config.yaml
num_hidden_layers: 11
balance_loss: 0.0033
balance_bias: false
norm: "layernorm"
norm_eps: 1e-06
tie_word_embeddings: false
parallel_block: true
init_std_qkv: 0.0867
init_std_down: 0.0
learning_rate: 0.00227
dataset: "wikipedia_en"
Below are experts of layer 2 (counted from 0) of a mixture-of-experts language model. Rows are named router (the router's row for the expert), up (a neuron's input weights, with its number) and show model dimensions 0-159. Each number is 128 + 24 x the weight over its row's rms, rounded and kept within 0 to 255. Numbers have three digits each.
After each expert's rows: "gets" lists some tokens that make up at least twice as much of what it gets as of all text. This comes from a sample of Wikipedia text that the model never trained on. Tokens count by the router's weight.

# expert 52
router:116173110116134121079160138114135132110098099091170125156149087156096087139121173121137158121136141153118147117138122149132083137105142141081111166096092109108129166132133125162129127119155126131147170151160127127119141142139114162148121138102135116168118124085135129148147154132104109078130105104177145112119078096128151135109123109131110099121164122141140148088147127162111141101149136108143088082098136153139136091097114057094160119155098161117118110135145143117162091115117122
up0:177113138151140143081128128164107121116169098111177129110110130118170104157100149121140122129116150134123125076147142129183132157145123112107162129145118122111139144115126143144137160140101143106130131153155134133124124109164129147132123128031187125121148120107176114110120173149157117100135139124139123107093109128151109055087165136106151162104110149140125137123133161146113167135105080168117104112131134108127117135142100093144137104138112148117132134123190131116120132109091116
up1:157138117155122126096180150149105132092189128156141080135126084146131104130115127169143125106125178119150103102138111121121139146153163104121127129163131130140113165094146140100105147128104124162101128155156135153139126120154119112118121184074187098164127107115080113122082115135154124162125116114145120129094148107127145108142130098148095120100109118105103136140084156152147114133130143166122086136101151136151140133124118143133162088131132088182137120116181133103125144100165112
up2:136136115118127125106129112147112107157132089117135165109149152100116116101128054122103146119146139131126139130128145151121135125137148125120163098133124142133168133103116104077108112157142123147122130107106095116173135108124136131091086148118063125131169088179153129158040082092111123135116125091093106144123118103142122078115135134090123108149131113141107112136120133129103088134140163133147152119133118158155145151147161109138156177142161103071113119130146113120127148088165139
up3:127138110133109127108163154077147123116152128124132151162144149110135084100090135123130095124127130127175110123158122101091131136133120098202167128110085127162110121106164112125076113147116098084109080137102091154144122103108134094128150164122109137171120100168134145065136130102113117117135074086134092144167132123143128133115146164112095120142139116161101137106116149172141137137138133133103135100129155134159126116098152144140138097095124086128156155122122112117119106094147163
up4:148106124149122137117172121106134129138154131137117088175124135154137111134128097144186141123120160129118105123168125096107127122167127124133125121192144131187147144139142163095116127160081135136122116136163108097129124139156119148088096143107164141128133093095109110131114129123144097165145148122129110140072127116139117099130150113127079110111096169099147114118106121101101135136084144189115148078100135132175113111134129082115191106175127111104108126100155146102117148135123120
up5:182141125146087119139163113128121135149144107166110161114158148092158119164100143128121124108143112128125122131150170130129154107147159134120156098092112088136152124138114103120109133145090143132106132138144104149143116140154120135147172163060085126087138118176150143103131134141167141119086130152120139149150170088140112159156172190126112173149139143123147118089148119153169138137131144129106157163162101100136114153114103128123148132138107135088148136112134110057111124112110145
gets: "3", "4", "5", "6", "7"

# expert 34
router:151130134098124096165154116133115106127157107134196132160133147144094089148098087117111097163156168149146102122132114128104088127175163161120157160130117107126125123076136115125118144124131114163154091133124121167139113073129173144105147166120141105156127106086158147122100126125132121105122104088123124162130136095145114148147127179179149093102194119151159138136138128131162107157139125147140088131130114172130091108106136131135130140107119119095121114161144094108132118116133145
up0:137174159120089111133152119096119119115107140146129103140128100117121152089108132127141184131134106105163090152096165149106063114175135105127143106101137134106115139125114151089122132155118117107091176131135128149126102138119153098095115179117126133174127104119067077118132115127149098136098125126125135140110142138143081153132139125137126131148135139137124129116123094181162119122152138138110135112150115110103183128097152145097135130141107117199117175154131149151127166073135136
up1:087138120143125138107117165141149139154089079149151126137120130087178153117131134130120131154161099086100103152166120107121120056126155114119106082163115117134129123188122111108135159104118107089123140102135123112129125129133140181146170148124076120176127131125134100139129142111124150098167167184117100099119134122155110139136100109111090143145145103146156115098129153157152089113119160124152155102147143081168135151114122137105092116126131113146130174106142142124127122128091110
up2:108125160099104132106107144100136119164098126133170095128150110117124144114112115167148137116149141121084128100133121137139115140132096126095117138089092096126103118132129107121176166125096140127120140164103153142137147114124169204096147132142138122183164108134135156149191118121099114119112174116122130129142116147169137125121123139142151108124131109069161121122161126105107120107128098077100098149154110133087129116163123103128099112146129154115167133153159129165143141143128206
up3:128118146135054151134104125129129133115093106152119123072139086118128138126100147102116151119161107123107135121135171124150071085148159133107112089106108094109115133117139145136125139173154104140138165143138121127139086131109067111098133154123121119187137138083117109078166132119115121119138151146131131082129144147124142186139147136110121122136107149131084166097135159164135100110130135128149129114166092108124158136154158109114124142123128152175158126121148145118117135093086174
up4:095154122141128158150128177081139110117108118172157138132167177121106105141115120135146148151112116067132122151147119115107138092134123118125160113115182158115099128095132129141117172099137066102075134096117122123111110118114178110140121126131134108120107129138116130111156149135147121122146092168132087177142122132128103156108099130144094102106150145172148162128138145129125104098105079141132144145138118118115144135143134137148122155159136132142155151141156085105112133081049108
up5:094155109149123135074133103130138131129092149117140171156134142097096114145088181150169146111130138114132102097128167147127142092144104140075119126142191129121106142159117156135152124140104142115087136138152133163080113187151116104143094142139127135125131096117175110116096131151100116126126137130148151150123148139112139139117139121104132148145116096163128145130149157152116124121159107134086156107084138072193165129112188113108128106139107124142137155090138118160140117104124107
gets: ".", "'", ":", "\"", ").", "°"

# expert 120
router:134153182166110103128109172099162142170107073143142138136122171166112130117128117099146151123184134068175087135101153124106105119173120140143162094139098109159117104100103151177113134162134120129126107186108126131132143134129146109129134145138101075142144149118138128135120129077122123116109101120142107171106149118143167133083157116092122104125135128123110156116145135132098142074131109140149086146133130157124137143096101140092163111131172127140136134113146137122094127121112112
up0:118140155095130145150109128147137120105138103154120100116132123113122135118142117129128089072165146120107143131115120087106138136084188167151152130119111132088147133103155120081137079150155140107158097125113098110121135164127134123164106084123120104141134159117097136092134153146098115110153072139156156156104119111127147137136147160135112087165140142129134136103128113151156114081092113088142146152163088139126127116102148154165159179163101143096098110138115078111161092136111134
up1:113111146154136114092147102116158127138165124181140096112114132090144135110130182117121101145176107116146170111145168144111116123117120164153105120129146138148127113131135132111070128131107166169116168166126139116123158125110173116104114142145106096134140172139115144087124102149095125110090127111111176115120084124109164097123109109114036117130161132094155137149128119178143127156119076148095128114123121152144098160127140125123116149135128162114108125111137090132145113156147113
up2:100135103162123097115121132085155128141119141110118126112150147128103171135111149143089088164153108119150083136151123120112131094154158160146108132117131142130117124145153104152145152126183140127154114118140125141121197149170151152156119164114129114130112119127127117154079146122101114134150068111147103156117155108139117130148168109142169116102103099183095147103090117122123130124065116131102118165110161189114148136132131128112120152163151095088114117137115134093163137130173123
up3:179161102105118126109119138100101140096069126126129178162123146117124113130123156139115167092116154104147127144143147164137085112162131129094167121155120139102136144122142203137156178104157093137112118124154081150137132114162136165133121117117141104118116162087153139077122158093118139134115158146159129134108131132102084113137102123146107113105134120135097117089111160125145157115087152146147128095138179134136183081161135132125126124135146112087140136103131140097134152132109128
up4:095125119122108112137138132147128125090136090151121134187148103130145116089142156108156144104118179097143125110127147132171104143166095155141129116152127161104099133135119089083107157096094094140084134170139149120116141164141108146086104146140136111137112108099115121091130148113078147098093165125158084120101156156108110145135147124161124127127152125113105131122168094128151121169170120104171100132125149167094125136083119142084129116166111130105140107174123121135138143114155098
up5:108112118124129130071152141092127129124162093121129110174158166136157127149100153129121097161151118134159117109149095092132119111145100140155135174097115141155108115117108155203116127120139139092154141141110131125132105099112168100155121119102113112117174110141130159112075094142059149132125139110168122097139129095111131114103140115094150092103171132150136119124157144130092146140150091135117151115120111126111132138163113093145148113090158163133128179143123123137181094109127141
gets: "ed", "ing", "ated", " up", " made", " used"

# expert 27
router:147120102160117158117154142135139128102110113143135146135154054100130133140148125114114124106114173133101113120150160143106086152149153140108180141127138115144152140137144170099148121119108117115111162150159110133138093124147124146125120131072151118128151149075146129100160145127120132100088150075119146087097125121126104088097170126170119137169133093156140113081121140130109120124113140127089061108121138106145159162099142097135122094156104110130128150124179105095127103108149104
up0:121158138110136079090099116073138149139149120106126112103143153152092180089120163116132142099162134143129110129104099167126099132131133133094094108159136142157099115062124104150131115147151182120135097117173118116180143126171101126155119138121150137123144114152125141128152134111131122135105136100179142173128134119116118194134131166111149114117148131090131128114082104104127145146155155099152123143115080099083143110132092113122149100137134149127125105098152144160126128124165153
up1:096137126142138110105090119100111114167122102090140112163148154173115161079123130101106127137159148116167125143125151139113100111108158127107113141121118140129127108111131151171157151152146128135124104139090176126090119121093144134157148115099131136122139169144090122119109116132101134116090124116150149124142175124130137173098147135138140091125163138114122135076127138156124166121085105124110124143118100190127093117074113175102141119151165159087150133130163125083104103153160178
up2:105147093143152157135120158139136153162088094125150108131126118094127130113111120139137139141134130071154100131115130109142150120100126122134100134159099098122172139133099130160087103174099122114135142130150107097162119135124125132118092143115098150131179125102120140158141128150124130157152073175137136122104133093094125143134169170158125083155144107135161119121127167155132126124105129103143127161119132150160154163071142155103204102108149169084101148109094127117137105118157148
up3:137100158088133197146138120157109133139107167119110148114129101120134160090170088138141083103126122096119078122130150132087114160104123133096155105105114073146163131133135139165118110122121116150097124152094113107110130070093139085149144142106105142138138163108125128149124132139109138121123113122121086115089155116120098126137199146142127093140145148179122139145146136130169110101101131105105111157165112140158152153127175108152142122155110183105114128118127130096112119132137111
up4:131147114130094099105098141125180183143107117137157123169139118117150120112128166137117143113143116114133155121148097124106103131130137169107137142132096126171149134091110165109141070161151098116079139148161144138112112093090133120177138131138096159140157085099101104121130095099144107117132105143135141128163186143131159143110126132109085128120139110122128124130119132172148140105099112137116132162176153128132126164100156131076151145150128138118101159132146096169115077101159164
up5:136164145160119130130113104115107139141149122126139153126156117128091126084086090127113115133167108103153123104135132188080117138088161130106162113114112115108139126109103126122128122149162152100140103133167188164124113117104132117159129126105144104108114137084100103185138165122100109096097089150120094127122141110129173149099146167155139102096136135133100170114138157156153156143137121095115102152116132130112076105125109143130122136156116122135149117132202103103097119132098090
gets: " S", "S", " N", "N", " W", "M"

# expert 22
router:159135153144097126117159146159122166133162086173129077119131087107143106118113151139145137117117152138154131114164151093136098080116165093143182153122147124159112207149161152117083128124083143131104112148156127140116107147131135144110103150125150110136184153096118096102130132091120107074108149088128096108094115113129109104122144111140126111162122146151150158126133145150103145121101113130132103111130120128149142128080184119162138114156133121124155133130131124110076142104130124
up0:130096130075139127111118101152134113144133123173134110153121159135075171115110099179151119089112113141120112163141119150102112120129111144140121111103134131157113094127089144130089124149123140129132158128139144157152077139145177142145135156114120120161114133133098166105145105128170164169092118136139116125149165096078111164166132141075117081103110114133094147146184121116143109136126103113103107172133111141123097090109102138117149133099167132093135135097128155075143116111132123
up1:118155133108103122128148166147098152174107158162118105116157137144147124135148100131090109159144115103128137112153141148102083147115160138072151143136088109138137166117143131155155114111139130158113113140162131091138105086184152153106154152142062107145115132122122116128141133083136113085110125146106139127133129093142108149160115134130114105134131131114112155091139145168174183116131098133090137112117156166103139169071127135126138203126105161120143138112121131121152113150109139
up2:129120091092140140142129112104120141141110110145156113174111143124111123125138136147130164128116091121182098137145142139147078112116143133136156110089104135127088094128106137159099094100136149113130163184106112151135089108133144111119110146127129163115158115149120085115183106085154106133108142115159128167153133158127134128121145119099194056125145172110134134143148144170144128128109148090118134113138092120125114103112172093132117088158076168127153137126121113149129124149159148
up3:141137123071105150096138158127104155161119148118149090113145124152159123150064144175115117130142138117174093098138158104128115112133125092099125089140165083138140147117130105115129133134165134126119171127104119154164133113159133131104156149117149130166108144147127108126123135136141078113116102080177142070116103134107115144070176106143106094140156136124115158132118116155150113120134136141130122159173101169103127116088133126157152082136105130142150138179146140108136134137157146
up4:140147164109148188120113116132122147131154155136158122107132187131134142120132098138171116140130157129118118144142155155168083114152103128123097098107141122157108152140116162117095109131119124119156167159141124100165149130118118121133140172126163152167118143075151118117129138110118133122113165119114126126136125120099108109136098144128153115136153103075111122128166144102187095134100123107122096104114135110104117126181150073132110162115062168179116133107129145156129115109079089
up5:111137114167113156101143113130126144150150151127129132153133137110172133147135127086127090128142147115115131102113159126120134139153117130128121121132145106186149076141087153129110138147141107107129165169111144128130105110073107116162161133107132168138147145120095121134115151138112116121094119114149167128107123127116181128104118143116136124134144092076136115135186157171090093104130109100072157113203146107123129094142104116076152150147115162113113155144116113144129077088134100
gets: " S", " B", " M", " D", " R", " K"

# expert 126
router:145140106157119143164179118116098110105125140104117152169136132169096107146140135115108114089162100158162123154159125150095136099160145125093164122090149126115130118138156159106072100156133115101122127099112162120112149142124135117131162124147160128114091150108116097168172183112120104085107074143132100105139154121142138090107092181116113119135107117121091136129131144117117126097135153148130127123146114112114092114158171082095118160157140136131133162139126143133142128063130119
up0:120145134161082111171118172146137120159090125129157097099131090101129108116139137160142149103141129121165145098146147118109128098165165142144147127167145130125110161141093104152125108096126112112155183139099133077114113098107175216097132142096099096109132104117159112101088184140137095105092124159144129114139134120138115099119114126123077098089108105115108146135126118132125107123131141104134146133146104131119106109126113140101138147134141088120127143144169109111149131098137176
up1:101129087171105165100146134113127133169162104141135122081168130126115160153099166131143125156179121103140101120134163126142126144086121177111122155125125071156144122148105069160102093112110124106128157147119111147160157143120130141129124144138121128131129126105062115146153158101135122118150128111137108108139139146104125125133147116078108109159141133115191154124100171164076159141121168148134148145143113111135084151110104118113162109151138176119135129096114122125112113135139167
up2:147152158162085092158117120139145092123155140135161107160103108117151143096125149084127116117195113151144152118131137124115128131143128116142143080092126109156101140122149160132086125167156080089134103107154145132132119094124130115108196134146111130141111110117104100175133164131181109123084107128135131113157149113152105076104125161136108110126123148125133174150100115158163117129172128134100118111116153142169135109105145104082144140138119125101141118141163113102104084103116143
up3:139128152119159152129140120161149132133143106130126051122150122139118112152131185116138119154165154130100104081129123140149116114116142116117115156175100080108117133158144125143146158114154143107180129167164103184115105087149104166116126140116139099147118131114157180133131179102101077121107155133193136119116107108117109117104127128123140146125103145111104130136168159147155113129105133157154133112128104114137076096091119097103106120176106137148132136150120143149132108142135091
up4:124116129111102138154161129121153149155140134135118086062116120144143142114140123127096103160163156139111094104134138137140130106110149098093114116151133136128147133113099097120092162148155147146158121148131097152154106103101149154112118142105109106130141112117111130139118156117087079108107139140150078086135109108141156161108194089122126112115158123137105123175148191143123119158119136133134117147160084157152093086093080066133136117165157161136145129146142149162121154120135121
up5:128143118130103155137097090133135144126103078185097095100099141115112127137134160113151117131119139120113136139110162153175082092129107118098153143124138102130132125152144158145140104145145130160077180123175142124161114109161135131106165155104102143113105124109109120164141125075124121105094123114142123129132109137136082133162105107125140088173113154152140126091151156130139151106131167115127105119172144114118208160115152116139117137105107176135175118119129079120142140108127144
gets: ":", "-", ";", "p", " (", ","

# expert 71
router:154127159131141120157140124131103126181180120135165093158128152117110100149098091140122095161136173134127137139155097124102101125139165149102163154109110099146143115094142103127135155107127132143140103173137142146154106087127122104133149141104124114142122091116116145122096114136120143131104114089111143131154117086134144141146140160169162065093188087116125135143129128120121126164105110152133073106106124178128085092087116121147140159126117135093113116164128098081119108119126163
up0:139148111142138125145159072139109116174129112111127115149148115105153150122122126112158102155127140109114149115178151148105104136113060115057081135091160109158114123115125128109115108135118171158162121147139193143116141130134117168125149141131120142198124134086144128148124129063100113125111164134134148126150064126180117117152146135138119097101142113114166144142146130107080130153129140135143110108092114144103144117098138115139120118144118129102115124144165121164123122150108152
up1:122125136137108149110156124106088121146133153079079144136175150155102095144120124094147122151087118125092113108151140152147092140135192123073112080090156129125101126088133112161091129100165156132114137081113122138149100145144151177130139163143181105141113144121141115122142127122093100133110158123130124146133126149150125141110152131140150147115135103130102129125120152147058127132108161125143136132138069144163145110157124099116145133188111117141160121133148120142116153107096085
up2:088126147121112122157158102158131118175120109114135145099147117100131126111137134093155089167128119111163096117141162153097133130116124124120122102100136128144154135129124103123119100097131166082159163120132170119130126137180117132084123120103134124098182122079119103137123166090064107143112151149124124153135110129185121106130132116116128101133158131125163128136103140101066139123136158113108131102131092134126169116142167093166145105179120141152101129114161064134138090129135113
up3:126127077143103170116165109152121120099115117131149089126120110108133129136124163116125132090177112163144146086136167139122137089162161108134109144125103089148113171166153140107075101170103133133094142170131120090139109146144117136112144155093103113124111134149109120150101137114110081099098106128120156147103143121111128114124164116097156138146089146116097154078178142155130090111087138133141159102173146101122087120137158131124164125126128161124140149141119141105122083092127148
up4:111134105164111148111131133102169171170109104106123148135145103107112121115097127104113194155134148101124137107138169123073074096152158127106116095129114097139129177106141150158135146159121096110147157127148136126147134117115168155150146147097123124153120108104159128124158173097111110091103116160144129153103117118141088120131114127122062152116126125140164150121110129164104109079136126118154114131107128101147132116077152127107139098159132165167116156093153144102126105091132110
up5:135139130132146186129130185115121135095076141123103106114132124137166123133117119136128091145176082118161147101165120121151131114099164117161086126094117126142143175148136168134118156128151134122128149165116118122109120121090131091120131119110122097139140103113114103125175111166148139061150104127150122102072117175136139075084127101128132152145108126144116139138090131172086117091155144143135129133155145073146074126134117137122147127113120081127128125143096157112144119130141111
gets: ".", " \"", ").", "\".", ".\"", ":"

# expert 123
router:129150138105104106128148156112156176128142095149138107123159111122146154142109124159133104144132123149123114114136179125132111126128114119140140135081125124128117203172175163121072158176089107113142136168173125134105095158135156141106096142112156067163186112108110125123093102115121096083086149113115116088142119114146096116140106152130139117145139154139092143136133120148112120100102136118159087124118136138110121109075136091143151118174156123112160128158123117135114115119134121
up0:153112147116130133120108135059131131138143100120121110141147134142102155133136084152098136151138129068096105093137150140133125151165157154116089112138122120146105088136066179132113168145136069143119115139145095119121137138137114131141124112111107113126141096130113127133074110140105087127163090132120111138121148126121112085113149121075145113132169147164155145155095109163111127144112137159108096139099134185121129121098115115132119091186172148140145129110150094110145132159093114
up1:129150101097136111121119129111111128154138129151118112151155141148085130098153102128121152103131118135153127138143196135111112155102146161108099090115126139149117147092132098157101115158166099092131125083155114150149113119123175101129160133121112109114095165155168115157065094144103142132157087088178160144118129079115128170143130149093124126119146126118124136059148130128155106148115151148146109122147078146135130145101116119110157085092130141141137131144122138115126099155179115
up2:117113127156120118143097116108154153148104122117138123160146140130141104125150124103089166101150092094121132102134128163118092130133111129105116150120105099122092146080123167144181131083123125127123095124090110110157164121103104158087196142106119127078126099121128131121155142115074141109125099157127113131136128123143119123081141167128142095119124144114113155129128094123114138106134151135162156096114128147141115059151101139144135156166177166174134136149146129102134178079134107
up3:120175128127123128102127140168162153128123123110129124090184129148079136160085120136085135097129129100104128099134109146133079143143105121126114111094113103112098187094146115131130144144168104125121139174146121105129085124130138154126131145112101102165173128083128155120151139123130092037123129092160125096104095161115096123114118129157148121085130137097132157105188148153144137098136137142128105101144142159127125145145103087118156129148112111146126144139126133109128132119166151
up4:171149132164094179130069116114116121103141132113127114145104144132159090124065136098149087136161158114125127155099113105157135110110130110124137134158090107135158125111142139158101115099120126155165121109115139105142138143096117131118136118159141160139153160113068139129107148147152108137127125137142162152143142113125117171147155101100131071115122123085129131105149104117127129124154095092123120129138063143124073157117087111128164122149154115113160146132138164084109088142128174
up5:147145109133104148113115098138155130117145154112135110129145128100119144130135151124108089161151094135142114103088103148075137129107118086125115157148158109139157116084134109161148111138142125114147109134173147080138108104099163095145173125109066127118139131127171111187122113146084147141133110140132128139063148139126134154114162098118163111100114111159096132130081133155145112125146083084101160127102107124144142104151128116132188146119138129119077137111093132103116107156159147
gets: " M", " C", " P", " G", " H", " L"

# expert 49
router:142155132119087128108164130132133156118147102152146105119163098110169119143112132113142124125119153137148148124173140100131083125143151129123155146121138107129151204162175184114100161136088143128118099114158127127120118150111144126108103132070165071155159152117139097123139131117128113065079145109106112113111113132151124078124151136151111120151123136157112143106142134140119145096106114117138087098109137127159121132096152103134149116181099108093150160161131122108091121104167118
up0:146151157116140124136133105108148136111136100112161111136133157145086143093118148131088116109137147088178104153152114130115098157132108111141146143123130150128142083118100144129100115120146116081110118117124109115105169124127135119129118111118104143107109125171155113138104129138155138163152101093134130110166162088132116161181150164140174084134121171115114119088122156148111141141118137146098166095106112196137139116162145149150145097148101163098162113156142111083167091111076139
up1:119149145110109172131078160131137148152132119085110119150164106184162100103154126132158125115142139109166130112129150177109140098130151137107093144154142103121151133125102154140170081143115125137130112113120137109144097133147141104145151183127169123114161121153147113145126142102108113100139115140114100152078100130133131116136117154136131133135155092117106145115136145121179122099078109143112156114181111110153068089135131121105141130075068168117127110094144104157141126156112108
up2:070125146125127133109115092102133103093147114105136116127143152183115139129130165120150088141127168125124140147164131150136128123127133126131119121090129126126117077140123139111145104098134133143165115137141155110177122124114110087127138142095179109127079092102067139130168126169105087138161136154124109131106100145137131105153122124165125144121113108115110137127147100090143142142110147198135126128160126120147112139146103096098112117149043147176101124159135140121166123135076120
up3:135173126137102143067127134106160127147137110091136132146143149182125129128090131118084090142129110115175103114140132119123117133108118117141137152114113092103121175119148146161106106134172088114113138165098117135182121123079177101106137138096131078142130141131096133139126091134133162064112125151144128144145099106117151108084146160123140127096182090107103120146160113140145164111146117126121148182174127151122103105117109109112146119131091149156117137159137136091130132126126132
up4:125133153069127148130098108128123106134150161097115153116137134159203100160121109101087116160173139114156146137136143150134104128161127139144060109132114061152143172111148111129136123137149118142144140157150140156158113110118117095147160136158148105110100151121112123125125145119133098074085105131133143146140131117122116124102121160133056086132146135122120161116140150132182123117127097154127097129156137129099138088068106127125139129103127133129123126156150088094125123168125135
up5:098154172160102144091137144153130117122100100106141143147169181151129148191116173121077103156117163142129107112132117118126121089110135093124122130106116139164128110132147085158123130089133106108126117108141147103133141114127107131145160134112122089145099133124114095138178112135138140116167141148124081117133167115125154144163146101121140086118116101130130123123080150133139148085165108181058098148116129130125163099119123148121117157169086113175112136124121158126155120125105132
gets: " P", " M", " B", " S", " D", " C"

# expert 58
router:091140124128159131126122137120097152133106127108115133135113075166115165158153120143127117125101120150126176141121124145128143116130155115120156158116142159121120182148115129107163123130165120140133143099108122115123154127124111122095147115153137153158111164150140129159143119122157099027115178174109095131128063129122151140163121123110080150128123165147160137130148137116151108136139170127179112132164118094177129141177116126138103101137142126185130127160088156121115137140126139
up0:110167159195130132109153142107137151169118122105125099137162132149112140156122146137153067144190125140159101095143143151128103109151144141136111132154141119134135117124123150198122155140125109142164125160128159130152099079150117124121145162117151118147147136085142135130140174110113052107116098101189080125105123125127099089075123158110101145118162124104124133129130134119112098085140126135131135104128133141121089133097127101108163122141119140139143118112169125127092139125129151
up1:146134104141109136147122172123138158120132097115146125153122103171107124120111123138137155091193104101147123079157124111106128110187148124110134158120073102145124135118076149118115166152128124120148103135128172105119151135129118122095138141096153122134144097095168155153162130094116104134089087111147109195148129097133108129123155096120135117120113138158085130108131135118088119109096135141140132122100157102115099150105113089111129065136139105119137131111128144169131168120171171
up2:174149126140122115078158114161125130146109088114169096130157096089155150159111141135105099116137102110162100099162166124100073127134177130104135132135100104176096143111136116132092161148144168156115102138130128131137100128130147158102164138069152100156143134113155124136102159124141098101142125088127142137063138117095139093116138137124103124118174123146109147122127159170115112117135132128091140106163147114111137084130141103123180146161121138136150098107124097129102124115137144
up3:139101160141112144133122129145123137154137099162159113144144099140129119140092168142110106154124146139131143162136154144133099159122141129125145162136120103176119152099158139177138097112147123100167119164141107160095123114123081135131100113101158049169140121062098135163103131134142112118083108158128176109110109124112139122145162129124113120109170141116116099164136125127165104131132114155112080128154135131127095092122123154132096106108152158171120126174110089124150117095090120
up4:161167152144132116128135133112154110157165113142116125112150138103127125146123106134154099139161145124159083092127134113138126095105167124096142128130094101146112107160137116140129109126146120139131124112151131115144129086136146125095176167130145085138128112094144131116110161133059078121107074053112129132145144099133141161139121170119151114120176110148095146091126136166147115143107105112072141112125161192098099107118149105162160140127111139138140092147125109110154095122122155
up5:188148121142105135082168158134136154119139093140104102162173103128154109125105117128112115121157117111139108064153169145096095103131183114079134120109094085143124136146133130129118121132155130154116115124163150116118110096107129132105132144098156095127152114076142117121135178097119108083072127095141137097118106132100101112118167107151130105126137152118115145136183136132121152088116114148097099122104131134150107128120160091161165136161099150161144137117145161118112123103144126
gets: " ", "O", "F", "C", " D", "6"

# expert 25
router:130134145103162143128150147072150146122149108147130090116149107156132149169084163142124133180130114102116101112087151134139096152119095136118148094105096100116126153154122105108150100160182173136114134163100147087153137097186083138143154132134128104185147140162168127137106159098143099104132114115123159164114134149119103107159142144137138136152092145141092117141114156101098125140132084145142073102152089123108110158137103115119132157158133143127109153121098118120119136124113126
up0:132157094122124147084115199097141101133164115158145111097154136105105145117088109091101125140128129136149131128126144120067148101142105180068109109143141106132131108108124137144125155153139135131141115181164161109130131119133143127134178119134093127111091124108146096116111117052160135121145124127141081107159135115102131123118117142119104098113129146080107178100178148126111122101166146097146112128085099130171137136121149123109125140134156171154126110108151109114143144121129110
up1:100162110150085129142139092135170134140137129118144140121104124142106156068133120177132151144145077109140115139103119136128139100156160149138153132111134106136134115159111152151148104179181156120124187146121128169202118122134097110116113131140143091108082142126090128074144149087099119117116129174152116103161121130131140095153163165169116102110171134128121100121118105128144152147095148133100090122128128141099154108111149130131153145119103121127096127143149127105154139087111136
up2:113159132181100149124170096099185115138120132112119106111137108124089085134119148117110116124132151168112156103128139146127103124111130093084153162163147130148147164113143139138159124151121129153101094112152126125162158089136128133118151193093125135101155128121102115127123178085084140117106117092146150109119069100116139120131131106087139124163142128130119131090157173134103109114120108168144120140146183145145134181128166110115122110120096142124106098119161088104118142153135131
up3:097136122167104121126124156127111115121100160122160136122177116140151080126059153074116092149099133153101156102143145168120121117167151124097115134128107127147152152114134130112134106110126133108115140144110196090118173190099145142128133139136145103148099079130145101133137157163139111107099152121137133132165138114160112134143152155145077147122144120154098121095099126162128151085098124111134142075152105108121122145139138116137135141162116164162144107101146112119136134102101169
up4:134135142136126145095116139113119127098166087109139093132163100126109108092114168128140134114108142142146135089141090137161092121135130087111146128129110099121115137080134143098119171102144107108120140135139179149142110133127175107140164145110172098097169110076122142141110152114126094081143087151147131142119115128163150075110158115088129114098142120075145147154157135143124102105068129149138130096117173155163101136095122069113119138156136091143151136117131136125136158136128108
up5:165147126174136136113112138127120169137137113086097124172111108137141151138065146161146179135121149135113117118133135160117088126126138109133125128104128094104117147104153150114137126149124160138173147116147212091136111147128126165176075145133156135136094151114122073070140137107109103134076108068152132139100131131122103124127128159169127103087127123128116162112106145126114097100097139130126103118122123118147148109169123118132141165137105153131123162114146115130160128095106127
gets: " was", " is", "ed", " were", " are", " had"

# expert 101
router:158154113140109139141183109120108127094159138152120141140133115141130131099096134117113149088141148138180128106123120099081116140145102099140120165129115160149127126124089166115101134114102107140151099145121143105121120100111150151169119191127165097110091156163142080142092136166091113125086075106145146137133118122190100112138124119146140112118107129149091141141114114131152122099146140131136076120153113167112172119131160120061105153124105094107116126159108130096146122113114123
up0:129158143159137129113124119124122119120120159145102102124170124147143103144123170125109112171136111161135135094106149177131119139111115116107122138124108116135118152150126160086143150140122126086167131183130133118161112120123094149119141174137115123118133069052098101146114119111099085115083120128180123137106123141161108107127109089139118133123066135132121144168072146145069120112129158141097114156158131119127119124122114083123127135138131108173100093157117120165142149089123096
up1:126161121141140151104076094144139117153121120142161154161104102161134133073132136109118184124141146148104140074166112150097085109128108146134127130115106124072143164080118120125154137132147148139147137152082106155109115109127153168183122137141111126142104189121157117146139106122139057126112155121160141119130160087158106132104114135152121117159066127126093118129120113125122146111155142124123135136101141145133149129139137150115121132126157106128134071098106157085139133146090140
up2:110164120115117127091138111132159141165135084134117086130119102097167169155127129118096134119154126105105141105153142127117096110113118125134141136112139113142103139131136146094126172149117128142147152123146125152129097189121130138138135128128086120210144087111112090139146125129106101132114155186127125102118129100149134117122122115119093113141095183171076130103129106159134104088093149113153146114119134123130166066102138103102160135167140137149123107122113161121092091081099133
up3:119150152147134136150094178114125132155110137109188184076155114105153098134080116147116122134133086115150128134103134101140119104101143131125143140127106127149138153145114124123106161127113088176149142131109148142148093126134090149113179141111113112148107107120144146103128104113141110148143131160164142143110123149121107098108129085138112131105108154097101119109099116143136119089162151099119157133137102105135089169136099144109111096122137068182189114112131161083121127103173149
up4:116138109117096141114122132152183099116090126084166155121122153114152092118095123139167116131153141134147168096115156124132131119173117111153159109130093133140117166124121167101136102104079135053160157136121149132152153155104117144107127120127136133125163068139166119055092140134147108101130119143148143121114144142149124129142126118131110122127103134131121173133147153170108108096135132140121188109141152094141099135137153081095169118096110109164124096137146121130117137094148133
up5:107129149139133115091136144117161140145109115124157118127147111135139100105136115113114108115131116126099161121159134124100090116126153131102132099126163107120146159138114120125143160173120097116155144110105122106130121196133161196151146159074079128168121122125147099133127126099161115111125157190157091134119134122140055133109118136137092101116097122157183154126123132117096081089113111119169133145090142136157134132105126129110165126160163149100148138121171115133084123105137137
gets: ":", "==", "===", " \"", " in", " =="